Experts of a small language model: vocabulary 33841, a variant of Adam for the experts.
Below are experts of layer 5 (counted from 0) of a mixture-of-experts language model. Rows are named router (the router's row for the expert), gate (a neuron's input weights, with its number), up (a neuron's input weights, with its number) and show model dimensions 0-95. Each number is 200 + 20 x the weight over its row's rms, rounded and kept within 0 to 999.
Before each expert's rows: "gets" lists some tokens that make up at least twice as much of what it gets as of all text. This comes from a sample of Wikipedia text that the model never trained on. Tokens count by the router's weight.

# expert 16
gets: ",", " (", ";", "),", "\",", " –"
router,207,239,215,179,224,218,208,214,256,193,200,211,176,214,211,176,228,202,217,185,217,200,192,199,219,207,202,192,173,224,208,214,215,185,226,182,180,217,219,221,223,196,202,211,202,173,160,152,190,196,189,234,206,203,228,187,166,213,216,197,223,244,216,173,217,223,199,222,230,166,177,173,184,168,221,235,180,207,220,231,179,186,182,175,186,217,205,186,182,170,218,173,183,203,223,226
gate0,181,200,182,184,191,187,185,219,223,205,171,182,199,194,208,225,197,222,237,208,195,195,215,160,197,194,192,190,222,250,191,184,220,202,189,179,172,188,212,224,175,158,161,197,213,183,224,210,206,213,187,173,203,192,218,197,172,228,172,234,189,212,198,216,182,201,194,232,217,204,210,165,192,202,216,205,181,199,176,204,225,197,190,174,206,206,163,202,168,177,171,179,207,195,224,190
up0,196,185,205,196,200,208,200,197,177,183,202,240,165,210,219,166,180,183,214,181,226,186,205,196,214,179,205,227,183,204,232,202,203,172,183,212,217,215,198,181,218,206,200,202,207,204,182,199,221,219,206,204,197,202,190,191,181,236,240,216,224,177,228,174,233,187,199,175,220,163,188,212,185,233,186,246,197,214,227,190,182,205,211,216,195,213,205,151,193,186,222,210,197,210,175,224
gate1,219,180,205,230,227,190,163,199,204,185,178,177,203,184,207,204,189,216,207,209,168,174,184,222,178,195,186,166,226,187,164,226,194,185,220,221,224,193,232,185,219,242,185,202,197,171,238,191,176,213,179,190,235,180,148,192,208,179,195,195,237,205,178,176,185,195,204,167,183,245,208,205,210,192,172,170,185,208,183,178,215,170,211,193,215,237,188,162,197,218,205,190,193,225,201,184
up1,196,194,180,216,191,203,229,247,198,181,202,222,187,177,191,189,190,196,198,174,211,204,168,211,116,179,213,255,225,215,199,193,187,192,231,170,196,207,225,219,166,177,197,184,199,200,217,176,192,243,212,215,182,224,183,233,198,195,193,216,219,212,180,173,200,162,212,186,187,203,192,185,172,195,242,196,219,213,170,211,193,220,230,177,208,195,209,220,176,197,182,190,190,182,209,224
gate2,222,211,248,216,176,247,211,171,254,169,229,224,194,219,193,214,165,208,212,203,194,214,211,186,214,168,210,213,233,216,185,200,225,190,204,200,207,217,222,186,216,208,217,207,192,192,191,194,192,198,169,207,215,186,193,229,192,195,198,173,179,190,208,156,186,167,183,198,213,244,172,178,168,168,201,206,212,199,188,206,218,205,192,208,198,191,197,162,196,186,222,173,193,209,222,195
up2,206,178,227,194,179,249,216,175,239,208,215,215,195,224,208,233,172,190,198,222,193,192,239,212,202,150,209,234,227,204,182,199,205,207,202,196,200,228,209,178,198,198,214,184,191,209,194,193,208,195,184,200,206,193,222,229,175,174,198,205,168,190,215,196,193,167,216,217,188,251,167,201,182,204,188,218,218,204,179,199,216,213,207,236,201,184,192,209,217,192,245,177,203,208,216,170
gate3,218,230,154,183,174,195,199,180,190,200,203,202,199,209,168,208,213,169,172,194,194,203,243,202,186,228,183,203,218,183,177,186,197,179,187,205,204,210,180,216,217,194,167,164,213,194,164,212,191,189,196,186,205,214,224,188,227,224,180,171,165,191,210,200,193,219,175,161,189,216,232,214,199,195,221,168,216,207,198,202,243,159,205,198,202,209,217,186,187,213,200,184,181,247,221,202
up3,223,206,215,211,182,219,198,225,184,175,196,191,203,235,224,194,220,191,240,174,206,193,160,195,197,200,217,232,201,191,233,177,189,193,224,204,194,179,172,227,241,193,189,223,205,210,169,191,176,195,198,185,198,181,178,137,224,199,242,179,187,208,231,210,220,226,182,192,173,157,203,202,195,198,173,210,187,194,194,187,187,201,202,210,207,209,230,180,165,177,175,196,188,213,207,178

# expert 11
gets: " |", "|", " ", ":", "-", ";"
router,210,216,207,177,220,223,205,214,227,198,189,227,200,206,233,162,211,223,205,186,218,196,183,187,214,202,204,166,170,199,187,241,214,192,223,203,176,210,226,196,210,184,204,197,216,194,188,177,221,189,189,222,179,186,227,193,182,227,209,207,210,229,200,192,208,230,202,201,225,172,179,176,175,172,221,201,180,204,225,229,185,204,182,179,176,204,214,191,183,181,213,173,183,188,223,195
gate0,232,190,153,165,236,190,190,209,179,183,219,190,180,191,258,185,216,191,231,201,186,211,194,163,181,203,202,210,209,208,224,237,195,174,196,218,195,188,208,209,186,242,207,176,218,210,187,217,222,218,212,194,187,201,198,166,202,216,243,211,201,217,201,208,192,196,182,201,194,222,248,213,175,193,222,215,179,198,220,211,162,196,198,194,185,216,239,197,187,201,192,173,234,212,232,207
up0,202,208,212,204,135,189,220,204,230,178,222,177,218,208,209,200,189,219,212,159,186,186,213,179,221,191,187,222,200,209,211,193,210,240,217,181,181,213,206,200,184,139,205,206,237,177,188,193,211,185,212,224,219,189,170,232,172,201,163,177,205,188,224,180,206,162,209,203,172,187,152,174,190,193,179,196,185,201,174,187,220,192,209,192,210,215,185,202,229,217,223,211,186,191,187,188
gate1,182,216,189,193,235,195,211,185,209,184,194,189,178,182,225,192,187,170,239,221,198,216,194,198,210,196,198,188,231,202,203,161,209,222,184,222,212,186,205,184,173,208,203,189,188,160,209,201,182,180,258,180,197,198,172,184,199,136,232,192,198,198,184,199,192,206,222,204,189,187,203,192,209,231,207,180,209,167,224,187,195,215,238,223,173,191,177,234,204,216,202,191,194,209,183,221
up1,196,207,202,179,222,192,238,200,187,224,180,189,221,210,178,226,178,187,197,209,216,259,183,192,178,223,183,176,186,222,222,162,201,179,217,191,199,196,204,234,216,204,186,175,199,204,195,220,189,160,263,192,214,195,199,208,216,172,189,201,215,213,225,197,250,203,173,204,191,165,166,215,212,201,207,189,193,209,189,203,241,229,196,186,194,195,203,237,170,187,175,190,171,209,179,183
gate2,230,210,193,188,196,202,223,219,202,181,194,193,216,174,214,194,171,209,197,186,225,190,217,216,152,215,208,188,200,213,154,187,199,218,174,217,183,210,187,214,198,243,193,206,183,201,231,230,206,197,227,183,188,152,207,184,228,195,241,182,187,209,209,222,192,193,217,213,198,185,230,227,186,192,198,209,199,191,209,156,184,188,203,183,180,200,220,207,211,176,160,200,206,214,240,193
up2,192,216,182,219,181,205,218,192,187,178,169,223,214,202,196,221,197,203,185,189,188,202,225,212,168,224,223,208,167,182,186,188,208,228,189,200,211,196,194,186,213,189,199,208,219,192,199,211,216,212,205,224,206,187,211,226,189,186,210,204,220,214,198,204,187,200,193,187,192,200,165,236,206,185,203,172,200,207,214,177,195,184,195,216,209,190,205,164,182,215,179,213,200,211,240,217
gate3,177,209,218,218,191,220,202,234,203,211,203,197,229,209,231,232,220,172,180,194,201,163,186,177,190,223,202,228,208,226,168,210,221,204,278,191,220,201,207,192,159,206,181,179,193,186,195,178,178,198,254,170,196,218,214,207,202,222,182,197,201,208,203,199,174,211,235,181,208,186,219,160,202,198,193,191,173,195,186,203,209,200,158,145,233,246,204,211,185,167,213,230,190,214,169,188
up3,210,189,172,186,197,178,145,193,190,154,204,173,187,202,205,236,186,180,239,204,209,206,228,152,210,206,185,202,195,208,197,208,175,203,154,198,227,187,179,200,214,220,193,198,204,214,186,186,229,188,194,190,189,185,211,187,209,193,198,214,189,182,176,222,218,172,213,235,153,181,201,232,229,217,194,175,210,217,220,195,200,202,214,221,180,179,207,164,185,193,152,212,184,194,202,182

# expert 6
gets: " of", " born", "born", " to", " was", " time"
router,189,219,180,182,209,187,204,230,258,154,190,224,196,214,203,175,220,229,219,162,218,221,185,179,192,190,199,206,200,235,186,232,201,168,235,198,192,227,192,193,210,187,158,192,201,162,208,172,196,192,184,223,194,166,199,189,197,206,188,196,222,234,208,213,218,214,194,216,216,190,167,154,168,184,203,221,198,219,204,207,180,194,186,183,184,213,204,194,193,166,212,195,187,206,219,227
gate0,247,223,189,219,222,205,190,231,221,213,183,224,163,191,196,199,188,169,190,167,217,205,184,213,160,197,186,187,208,193,141,160,180,227,215,218,194,164,225,207,184,220,208,199,211,240,238,224,228,207,176,228,191,205,200,173,215,200,221,219,214,198,191,168,181,225,197,184,217,205,212,229,226,197,232,190,210,181,193,166,201,216,239,215,224,215,184,191,195,208,148,201,240,192,189,208
up0,202,216,190,228,204,236,220,200,195,222,179,240,210,202,165,217,174,179,205,181,192,177,192,176,176,195,166,222,182,203,200,194,216,167,225,187,190,240,222,199,206,223,196,225,178,223,224,196,195,195,191,232,174,197,178,199,210,221,209,216,218,218,185,201,215,199,151,181,234,222,194,201,226,196,228,196,191,197,174,222,171,211,175,253,164,204,229,172,209,175,239,178,185,163,192,199
gate1,201,189,176,195,202,191,256,188,186,218,207,205,188,244,223,176,211,207,195,195,195,187,182,192,200,220,228,229,201,194,184,209,209,197,189,141,213,181,159,218,181,184,174,187,182,190,195,189,203,213,183,195,214,206,219,188,200,239,216,178,191,181,237,182,181,197,193,162,196,193,197,197,237,199,210,224,204,206,234,208,183,171,185,189,195,192,214,186,201,217,189,205,221,206,256,202
up1,189,180,202,175,171,189,215,188,198,230,229,191,204,245,234,182,201,231,164,176,204,153,170,165,208,228,215,208,213,206,190,203,179,198,215,159,182,171,164,220,182,229,171,188,176,185,221,206,189,194,216,196,208,192,212,197,215,212,256,184,199,198,211,200,196,194,208,189,208,193,183,182,206,203,203,207,205,203,227,194,182,181,200,185,191,167,203,193,201,228,186,195,196,254,221,246
gate2,173,199,188,183,218,220,197,176,215,214,193,195,186,182,197,180,194,264,192,192,204,236,187,198,203,173,214,190,193,230,223,224,212,207,194,168,210,225,190,185,202,233,204,198,217,216,205,182,175,224,220,185,181,196,208,172,197,244,201,196,186,251,205,194,222,198,194,173,218,223,194,201,221,184,191,212,209,218,200,202,191,183,221,184,210,163,176,159,158,192,216,180,184,192,197,235
up2,168,185,203,164,192,205,218,221,198,228,192,215,218,226,173,191,161,251,168,208,192,222,170,197,196,196,208,170,210,199,200,209,169,210,239,195,214,194,200,191,167,223,215,193,200,202,210,191,176,202,204,205,179,189,205,165,214,201,225,206,214,218,256,161,211,208,186,196,232,215,186,205,213,152,180,177,233,207,189,164,177,198,243,185,211,179,187,167,179,203,197,171,192,188,221,202
gate3,190,198,223,191,216,216,218,216,219,193,187,202,209,252,204,161,221,219,194,186,173,212,190,182,236,172,202,225,179,171,180,205,212,195,199,214,182,205,223,195,215,177,217,162,251,163,226,181,174,197,227,194,195,165,190,212,183,180,221,197,173,206,191,191,217,206,185,231,191,177,181,176,169,184,205,199,210,198,211,232,179,194,214,216,181,192,168,195,201,216,245,153,198,186,214,220
up3,211,208,196,202,192,180,212,149,203,224,221,188,173,177,205,216,205,186,197,202,233,216,199,212,187,211,185,197,201,205,236,183,208,201,203,226,213,193,157,204,204,240,209,257,150,222,204,205,202,212,179,173,202,240,221,175,209,168,172,203,198,217,199,236,176,202,218,189,204,200,205,221,247,223,191,222,186,249,199,179,211,186,185,192,191,216,227,188,198,216,178,223,183,235,198,200

# expert 13
gets: " and", " was", " as", " is", " that", " were"
router,219,249,219,209,210,199,221,229,219,184,153,216,146,208,211,181,188,199,199,162,232,211,188,173,200,185,209,186,174,221,170,226,198,192,222,200,203,214,207,214,232,182,174,222,214,180,159,197,197,200,176,219,178,182,230,189,196,223,196,159,206,210,225,183,200,236,172,199,212,168,191,171,182,172,225,248,194,216,212,198,201,195,179,187,205,217,210,184,201,179,206,198,172,201,194,217
gate0,225,194,213,203,201,213,191,207,192,172,189,200,208,182,247,196,204,199,196,223,194,172,214,221,210,201,184,201,219,205,181,207,224,176,182,210,185,221,248,158,209,215,197,210,203,187,234,163,219,183,198,211,206,205,191,168,176,219,200,197,159,184,219,196,200,210,183,174,197,204,173,204,173,191,213,199,192,181,192,226,211,199,204,193,215,195,213,220,191,187,213,189,180,203,209,184
up0,191,206,178,184,178,201,193,218,202,217,215,201,197,208,183,198,197,203,202,184,192,207,218,154,204,193,208,219,184,207,228,200,197,204,220,193,178,202,161,253,210,161,219,199,212,202,163,206,179,211,205,168,206,209,197,205,232,182,206,210,231,179,189,190,199,185,202,233,197,148,229,198,216,228,179,208,203,219,195,192,191,211,221,221,182,195,205,188,201,185,198,198,199,183,218,214
gate1,176,169,163,188,173,206,211,175,189,182,211,211,232,199,207,227,206,236,209,211,179,203,196,206,211,209,208,190,214,176,184,200,204,182,217,158,182,166,190,194,204,215,199,182,216,178,200,224,183,183,188,183,173,185,204,188,234,154,198,214,194,204,170,186,221,203,197,230,205,216,202,210,173,194,210,166,218,200,219,196,208,216,184,171,197,200,204,195,170,179,202,186,197,191,191,214
up1,225,230,248,194,231,211,181,215,211,216,191,199,212,206,211,194,222,192,196,218,188,235,227,180,188,210,199,205,193,250,206,227,209,218,207,222,178,208,206,187,188,198,188,214,199,209,170,180,233,197,209,193,181,162,215,177,186,216,213,223,225,212,264,196,199,199,192,166,208,184,197,191,215,169,208,202,212,215,185,203,217,199,197,215,175,186,213,207,197,228,211,198,191,193,209,189
gate2,167,210,209,190,200,205,191,226,189,170,199,206,198,211,197,244,200,234,184,223,217,171,208,173,196,214,221,168,174,215,210,230,189,184,210,181,220,209,197,172,177,177,205,212,206,167,202,202,216,167,178,244,208,188,221,199,192,209,181,183,206,193,224,176,218,205,192,221,222,178,216,206,191,216,190,175,156,211,202,211,207,224,187,216,208,213,192,179,206,190,206,216,242,186,200,200
up2,190,194,174,190,198,201,201,201,218,187,189,213,170,192,181,172,220,208,237,205,204,218,204,216,217,199,197,222,185,211,236,194,218,229,192,209,191,209,208,211,197,162,211,237,189,203,205,198,164,234,216,209,190,221,218,190,172,206,226,210,200,202,207,206,177,198,204,221,204,251,198,199,221,193,214,222,240,185,190,212,207,228,236,214,175,217,224,228,202,197,210,192,203,206,215,233
gate3,202,215,199,210,163,169,214,218,200,204,228,181,183,240,213,185,211,177,171,185,215,197,229,186,194,166,195,230,217,214,185,211,211,197,187,222,211,218,219,199,161,203,203,202,199,197,169,182,235,221,213,209,191,212,227,205,200,169,181,192,196,201,182,227,220,220,208,211,199,159,198,201,196,205,207,220,207,188,198,220,188,200,209,234,206,201,209,215,216,172,191,225,220,193,240,220
up3,214,182,219,224,185,171,194,237,190,225,207,189,228,225,203,221,196,205,165,178,218,178,199,205,165,162,164,226,195,218,174,218,179,219,161,232,236,205,213,193,168,205,182,203,159,207,194,200,180,217,187,203,213,204,211,228,204,196,181,169,177,194,182,220,174,198,227,197,202,182,216,232,210,251,182,225,214,206,170,181,192,203,217,200,202,211,209,191,219,181,194,206,202,176,207,195

# expert 5
gets: " the", " a", " The", "'s", " an", " his"
router,213,259,206,170,211,237,219,214,202,196,181,212,166,214,219,179,196,208,216,188,214,218,198,196,192,197,227,184,168,225,197,201,208,186,206,189,202,211,207,219,210,175,194,203,221,183,159,167,221,215,173,221,201,178,227,172,185,201,215,190,206,198,211,177,222,220,189,213,219,162,179,170,186,181,209,202,181,237,223,222,187,191,193,169,170,186,194,180,190,182,225,170,175,205,229,216
gate0,162,202,182,178,192,189,175,202,203,209,238,238,208,178,169,205,212,195,211,207,217,184,214,189,207,246,158,218,209,242,206,210,195,235,191,199,197,189,184,171,187,189,170,169,177,198,180,201,184,195,200,162,207,205,204,231,187,181,243,211,211,177,194,197,194,170,230,239,176,183,212,202,238,212,186,206,231,218,194,201,160,166,212,176,198,214,202,224,182,194,240,234,211,234,243,220
up0,193,208,227,175,197,187,163,219,182,208,192,183,206,223,216,170,210,221,204,176,209,205,169,184,238,205,190,198,233,186,176,204,196,187,214,193,177,201,199,202,172,167,209,210,204,233,216,223,213,200,218,218,245,209,213,191,180,205,184,235,187,216,203,189,194,194,202,217,179,172,203,177,201,235,201,201,217,174,198,209,145,173,200,192,215,213,198,218,210,192,214,212,210,202,184,180
gate1,203,187,226,214,224,231,210,201,192,207,212,203,213,185,210,187,233,203,181,173,213,187,245,192,213,200,209,219,214,194,166,196,178,194,189,211,189,258,203,185,209,210,235,204,212,191,178,177,216,185,251,199,202,193,214,214,195,217,190,222,195,195,206,206,217,176,180,169,200,181,174,190,193,180,187,190,182,169,182,227,253,206,205,199,188,208,238,215,231,219,210,209,186,195,193,225
up1,188,242,213,158,195,190,158,191,203,226,221,188,216,187,219,199,207,209,199,185,186,226,219,214,250,194,237,220,214,175,205,196,222,230,196,225,195,221,174,212,213,233,215,189,210,198,203,173,240,207,233,221,214,224,204,209,195,184,179,192,218,197,207,204,214,210,183,180,176,173,192,209,160,195,171,221,190,214,219,164,221,197,232,217,229,212,204,197,204,214,211,240,210,191,204,209
gate2,173,176,203,217,173,207,188,191,190,171,175,188,185,161,177,182,163,189,190,192,190,182,165,216,185,182,175,226,201,203,168,227,193,176,186,193,190,206,204,177,223,169,204,167,173,175,197,220,182,171,226,163,184,194,196,239,199,189,168,193,210,191,214,214,240,182,203,157,196,214,177,185,216,187,203,204,237,166,213,192,231,222,193,203,201,167,194,227,193,211,214,191,229,209,172,213
up2,226,194,241,196,250,190,174,203,206,219,225,197,179,202,231,187,234,216,227,203,189,191,224,179,234,215,211,216,167,190,234,199,248,198,224,173,222,189,201,193,197,215,173,185,198,238,230,176,230,212,181,215,245,216,196,190,186,224,194,235,225,238,206,201,207,212,183,192,225,148,220,174,207,196,178,234,230,193,239,213,188,233,196,189,186,217,188,198,209,194,219,193,222,193,202,183
gate3,201,231,192,210,187,189,203,173,209,185,206,170,181,191,174,215,194,173,212,211,195,212,195,208,201,225,201,209,198,234,192,224,186,163,209,177,203,224,189,161,189,153,181,147,222,211,196,173,225,194,238,212,208,183,220,222,169,209,190,190,182,208,210,189,202,176,204,171,189,217,200,202,222,170,190,190,228,192,190,155,228,190,214,194,236,220,184,183,200,216,238,223,209,219,244,208
up3,198,188,259,209,231,200,187,184,206,206,204,193,205,205,215,198,199,198,223,199,203,233,188,185,217,182,242,193,161,202,224,216,189,196,190,200,225,205,232,163,183,171,192,169,224,222,199,194,192,215,174,178,181,214,207,231,180,190,204,220,185,223,204,180,153,183,224,217,195,165,205,190,211,222,185,188,186,180,214,167,197,181,191,198,210,211,231,183,172,199,220,200,192,195,201,224

# expert 9
gets: " ", " |\n", "\n", " |", ")\n", ".\n"
router,216,235,195,179,223,205,210,216,228,182,187,225,197,220,199,196,223,220,213,184,209,229,182,178,200,205,212,172,188,205,209,218,212,186,220,185,194,207,203,217,220,187,186,208,211,191,170,175,224,211,187,221,222,180,231,195,200,225,209,189,211,236,210,173,218,219,161,207,247,154,156,193,158,197,214,207,193,232,212,226,197,201,194,177,174,210,221,149,178,197,217,212,206,212,203,213
gate0,197,179,210,190,220,222,199,187,161,207,183,213,202,231,186,177,179,219,202,210,197,238,211,216,247,194,189,133,191,179,186,232,177,185,223,195,169,178,240,232,182,207,249,191,180,199,204,222,134,200,240,177,173,214,208,222,217,172,200,154,233,202,182,201,203,214,194,210,233,178,204,232,207,200,192,187,174,194,194,236,188,189,202,168,192,200,188,201,159,224,163,195,209,225,226,183
up0,228,201,173,192,176,250,216,212,210,197,214,218,212,183,212,178,210,183,266,194,193,198,214,207,174,210,189,161,225,178,190,160,208,192,178,174,189,147,226,228,197,183,236,191,212,222,213,211,196,213,181,193,164,189,188,176,205,179,226,164,204,202,207,158,219,176,193,190,196,186,224,184,201,232,176,200,207,178,208,225,191,204,192,196,170,227,195,195,164,201,204,185,202,197,199,174
gate1,201,189,201,178,225,200,192,187,222,182,211,211,142,212,201,210,201,220,197,182,218,193,158,206,187,227,188,220,231,196,187,174,206,183,210,218,224,196,192,213,170,207,192,206,200,204,204,205,233,203,206,195,178,204,196,193,221,211,192,231,202,204,208,184,203,199,190,193,242,188,165,215,209,199,202,211,194,163,200,224,170,208,203,224,224,186,194,214,169,219,175,183,227,155,197,184
up1,204,211,178,226,189,210,184,220,197,213,230,185,232,188,220,174,199,163,187,198,197,210,243,189,213,186,206,220,152,199,225,194,217,177,163,162,192,202,225,189,217,206,244,174,179,205,209,170,147,219,195,214,193,207,187,201,188,210,220,188,185,176,203,196,214,221,212,211,140,233,256,168,176,184,204,210,163,244,209,188,212,212,200,181,181,227,238,199,205,191,228,207,196,225,225,200
gate2,212,226,196,189,152,192,195,211,229,213,169,183,190,198,205,237,230,188,195,183,211,182,199,177,212,197,167,205,198,203,184,188,217,164,191,237,172,207,196,189,191,185,195,180,216,189,204,186,190,211,224,202,153,158,215,165,175,217,201,198,202,199,204,189,173,203,231,214,192,156,203,201,217,193,244,201,220,198,201,171,181,180,210,182,191,183,185,207,194,207,170,215,194,189,237,158
up2,199,207,191,209,215,170,221,208,207,192,211,197,176,192,214,180,204,200,202,213,231,218,185,216,219,180,220,223,164,222,223,181,192,258,194,189,205,197,232,222,214,214,207,198,242,191,189,183,192,180,183,230,236,210,193,216,222,166,211,188,196,236,215,181,209,232,174,182,189,252,215,206,170,194,163,223,206,209,199,212,224,244,194,223,200,195,199,200,194,201,204,199,189,209,169,207
gate3,187,201,234,225,172,188,147,235,176,188,201,218,194,193,190,221,214,195,162,227,198,170,263,178,208,210,203,181,202,203,172,198,167,194,199,203,189,214,223,181,196,210,195,190,194,223,205,206,179,203,216,179,190,192,220,213,192,216,206,202,199,201,211,172,181,186,175,216,195,210,184,183,176,185,179,178,197,213,232,182,198,193,190,172,188,212,201,173,208,182,254,212,198,227,185,211
up3,179,210,214,199,161,171,186,170,202,228,239,186,213,186,224,193,201,169,191,212,201,184,175,213,227,199,182,197,177,171,208,198,213,241,178,231,193,184,185,192,187,204,235,199,203,208,251,199,169,196,165,188,196,197,160,225,204,169,202,215,212,186,189,210,173,209,217,185,178,219,241,193,215,180,228,214,215,197,175,190,218,203,191,211,221,199,209,240,184,187,191,204,216,194,175,208

# expert 7
gets: " by", " a", " his", " for", " the", " with"
router,240,240,214,182,211,218,218,227,216,180,192,228,189,202,226,153,203,223,220,185,216,235,169,183,201,192,196,207,196,206,205,197,227,177,229,183,173,213,197,239,242,180,165,196,221,190,193,201,194,214,199,213,187,178,226,179,185,204,207,172,220,213,224,190,222,214,198,227,229,195,171,165,188,189,207,206,181,215,205,206,170,211,211,186,169,224,187,205,210,151,195,173,205,224,198,206
gate0,205,189,196,210,172,213,247,199,185,233,192,216,253,200,182,218,191,209,185,189,190,184,204,211,198,169,159,220,222,176,213,180,225,206,173,182,213,176,206,201,181,180,166,172,185,211,202,193,181,181,214,211,209,170,164,179,214,218,187,208,211,173,215,237,188,216,205,204,193,181,155,217,218,204,212,213,208,215,196,196,196,242,193,192,204,233,135,178,219,203,205,219,215,199,172,190
up0,172,205,211,183,211,199,211,196,205,192,229,216,179,209,220,233,171,181,172,220,191,180,194,214,187,211,195,183,200,216,134,210,223,213,218,149,207,189,177,189,185,196,215,206,200,211,224,200,178,211,212,195,197,193,179,206,195,206,185,188,198,186,178,225,185,185,194,217,223,212,187,167,191,177,232,188,173,221,202,199,200,192,212,170,237,186,217,224,181,172,192,223,198,184,209,203
gate1,177,194,187,177,183,185,181,206,203,210,164,177,211,222,188,149,252,191,223,194,197,209,211,189,200,195,185,201,203,194,216,176,200,211,211,196,179,193,199,199,187,155,192,213,221,174,205,199,219,223,184,230,164,176,195,204,200,189,219,241,219,206,211,195,204,187,204,234,200,225,178,198,222,172,196,206,186,223,145,191,153,225,198,202,218,210,184,224,217,231,206,164,196,210,214,211
up1,185,175,163,205,172,156,170,191,198,211,168,186,230,219,188,166,206,206,197,207,180,200,209,203,199,187,186,219,224,180,204,159,208,233,211,191,183,199,183,182,163,177,203,202,214,202,198,205,202,221,200,234,156,224,194,206,199,201,172,216,192,187,228,214,188,187,211,215,177,259,186,214,206,173,176,193,215,184,161,213,177,218,205,177,223,163,197,231,207,216,178,197,226,205,192,209
gate2,208,190,205,188,205,202,198,189,209,212,209,221,208,193,185,172,191,229,229,204,195,190,174,200,195,188,200,194,229,190,201,214,170,171,200,233,220,204,191,213,204,215,185,189,209,178,215,199,215,175,173,232,189,197,204,182,215,213,207,178,199,223,209,181,214,195,208,166,172,236,164,186,196,207,207,211,190,203,180,177,212,205,200,183,225,187,173,188,225,227,180,183,218,227,210,193
up2,185,199,232,208,183,186,191,188,217,213,211,190,189,196,201,201,212,180,214,215,197,176,193,219,200,204,198,179,193,222,221,216,216,189,185,166,173,196,211,237,209,201,207,223,194,203,182,208,206,238,159,154,215,227,216,199,155,204,195,208,203,174,189,199,198,209,203,235,210,180,190,205,204,199,179,188,194,225,218,222,177,201,182,210,216,173,219,199,186,179,225,187,203,163,223,212
gate3,215,228,175,198,163,201,218,204,198,235,212,224,185,213,196,197,221,205,191,192,205,232,244,212,184,215,213,181,199,174,144,183,235,192,231,184,201,190,215,193,195,221,210,192,230,213,203,222,202,230,204,175,148,202,189,190,186,211,224,199,179,175,173,210,189,202,166,190,199,181,215,221,173,207,193,214,184,217,173,203,178,187,210,159,201,194,179,182,189,207,187,210,198,202,200,210
up3,193,216,213,181,218,211,198,215,224,203,258,219,211,209,195,152,194,236,231,208,180,236,215,186,223,174,210,229,155,168,186,143,208,194,184,199,191,217,193,221,174,206,225,209,210,201,169,190,211,183,209,204,248,187,200,166,183,178,195,251,193,211,178,171,196,187,204,215,173,195,230,178,192,203,199,202,211,175,198,200,212,208,220,212,190,202,195,213,186,197,208,197,191,190,228,207

# expert 19
gets: "-", "|", "\n", ".", "\n\n", ".\n\n"
router,214,235,218,185,221,229,201,214,226,180,168,207,173,217,214,191,225,231,213,171,211,214,174,179,208,209,210,177,183,223,191,213,226,161,230,201,188,208,197,218,210,192,206,217,216,195,198,190,192,215,200,194,182,184,210,189,173,218,212,197,227,222,207,197,222,201,198,219,226,167,185,181,182,184,198,208,188,206,230,213,186,216,185,174,180,215,212,197,167,184,202,179,196,214,227,222
gate0,181,196,223,168,223,189,215,224,218,191,220,176,198,211,202,169,182,191,198,159,183,191,190,191,237,188,172,235,190,222,202,196,205,252,187,184,242,216,208,189,197,198,189,186,175,179,196,193,176,179,185,216,209,226,187,201,221,153,184,220,252,206,202,191,196,212,189,184,185,183,210,183,154,176,185,203,198,198,190,221,213,183,236,197,253,203,152,201,201,189,207,191,210,165,196,200
up0,218,176,151,200,192,184,177,195,194,216,198,250,228,202,199,206,194,184,256,214,194,217,173,197,203,192,200,183,209,183,177,230,183,172,226,211,148,208,194,228,217,197,192,192,246,210,195,214,216,203,199,175,179,164,213,183,185,216,190,190,197,218,203,199,181,205,196,203,239,205,201,210,236,200,228,195,200,206,202,215,194,229,182,183,151,213,197,215,193,202,199,191,200,217,174,196
gate1,192,201,163,227,205,191,231,205,178,194,169,201,200,231,195,157,220,203,186,202,222,230,182,189,212,196,206,201,220,203,159,205,193,179,201,188,195,201,204,206,225,222,186,156,219,185,183,178,185,207,208,212,210,157,196,185,214,221,195,175,194,193,224,191,214,209,195,170,220,189,140,174,182,191,188,218,233,186,215,168,189,229,225,165,163,202,208,180,193,177,178,175,217,232,188,245
up1,204,206,212,189,185,182,215,206,223,209,199,188,189,194,234,221,194,198,209,190,209,193,219,215,211,184,188,195,154,186,248,209,228,236,168,177,199,191,203,209,192,168,170,235,201,168,170,181,225,211,203,208,230,244,217,224,175,184,203,211,204,193,225,187,177,215,187,218,190,215,243,218,214,194,200,207,177,210,223,209,221,221,188,219,182,169,171,234,204,203,213,204,182,155,186,170
gate2,202,188,156,192,188,198,217,180,174,209,167,229,210,196,177,222,202,216,207,215,181,216,178,160,193,203,191,222,198,240,224,219,199,173,169,185,204,211,177,178,195,206,178,229,215,208,178,203,230,182,217,191,211,182,196,174,188,180,212,192,242,204,210,204,206,208,189,231,182,241,192,189,238,197,205,208,200,191,201,216,186,202,212,209,153,207,211,207,254,182,177,216,207,211,182,200
up2,173,205,246,204,216,217,180,226,206,197,223,163,207,215,211,204,196,206,183,201,220,189,199,256,219,190,206,187,175,199,167,220,220,242,236,194,187,230,229,197,232,202,198,210,194,200,195,198,204,221,171,214,207,246,193,231,197,198,179,193,166,194,207,191,177,202,185,217,198,182,206,232,199,184,170,210,194,205,205,201,209,241,183,171,184,209,217,178,165,222,223,224,198,171,200,172
gate3,190,202,172,244,189,189,232,160,196,167,213,201,166,218,187,190,207,203,201,178,205,217,202,191,197,200,198,215,217,193,207,196,213,226,168,200,223,207,197,200,232,220,237,226,188,204,184,188,223,219,236,193,206,183,191,238,201,184,198,218,214,206,170,206,198,187,222,180,159,218,216,216,235,214,179,189,187,197,182,217,212,221,220,229,201,222,210,198,184,192,201,180,203,196,182,189
up3,184,174,203,211,226,218,203,179,207,188,177,169,161,193,200,187,194,214,218,185,205,154,184,223,218,195,199,202,219,192,203,211,206,213,187,218,205,205,213,197,199,218,229,225,192,208,190,181,218,211,193,197,178,215,196,200,220,242,184,236,204,177,182,194,205,176,218,183,217,232,222,180,191,194,163,189,204,200,180,228,204,198,168,202,199,165,205,193,197,204,204,233,185,171,204,193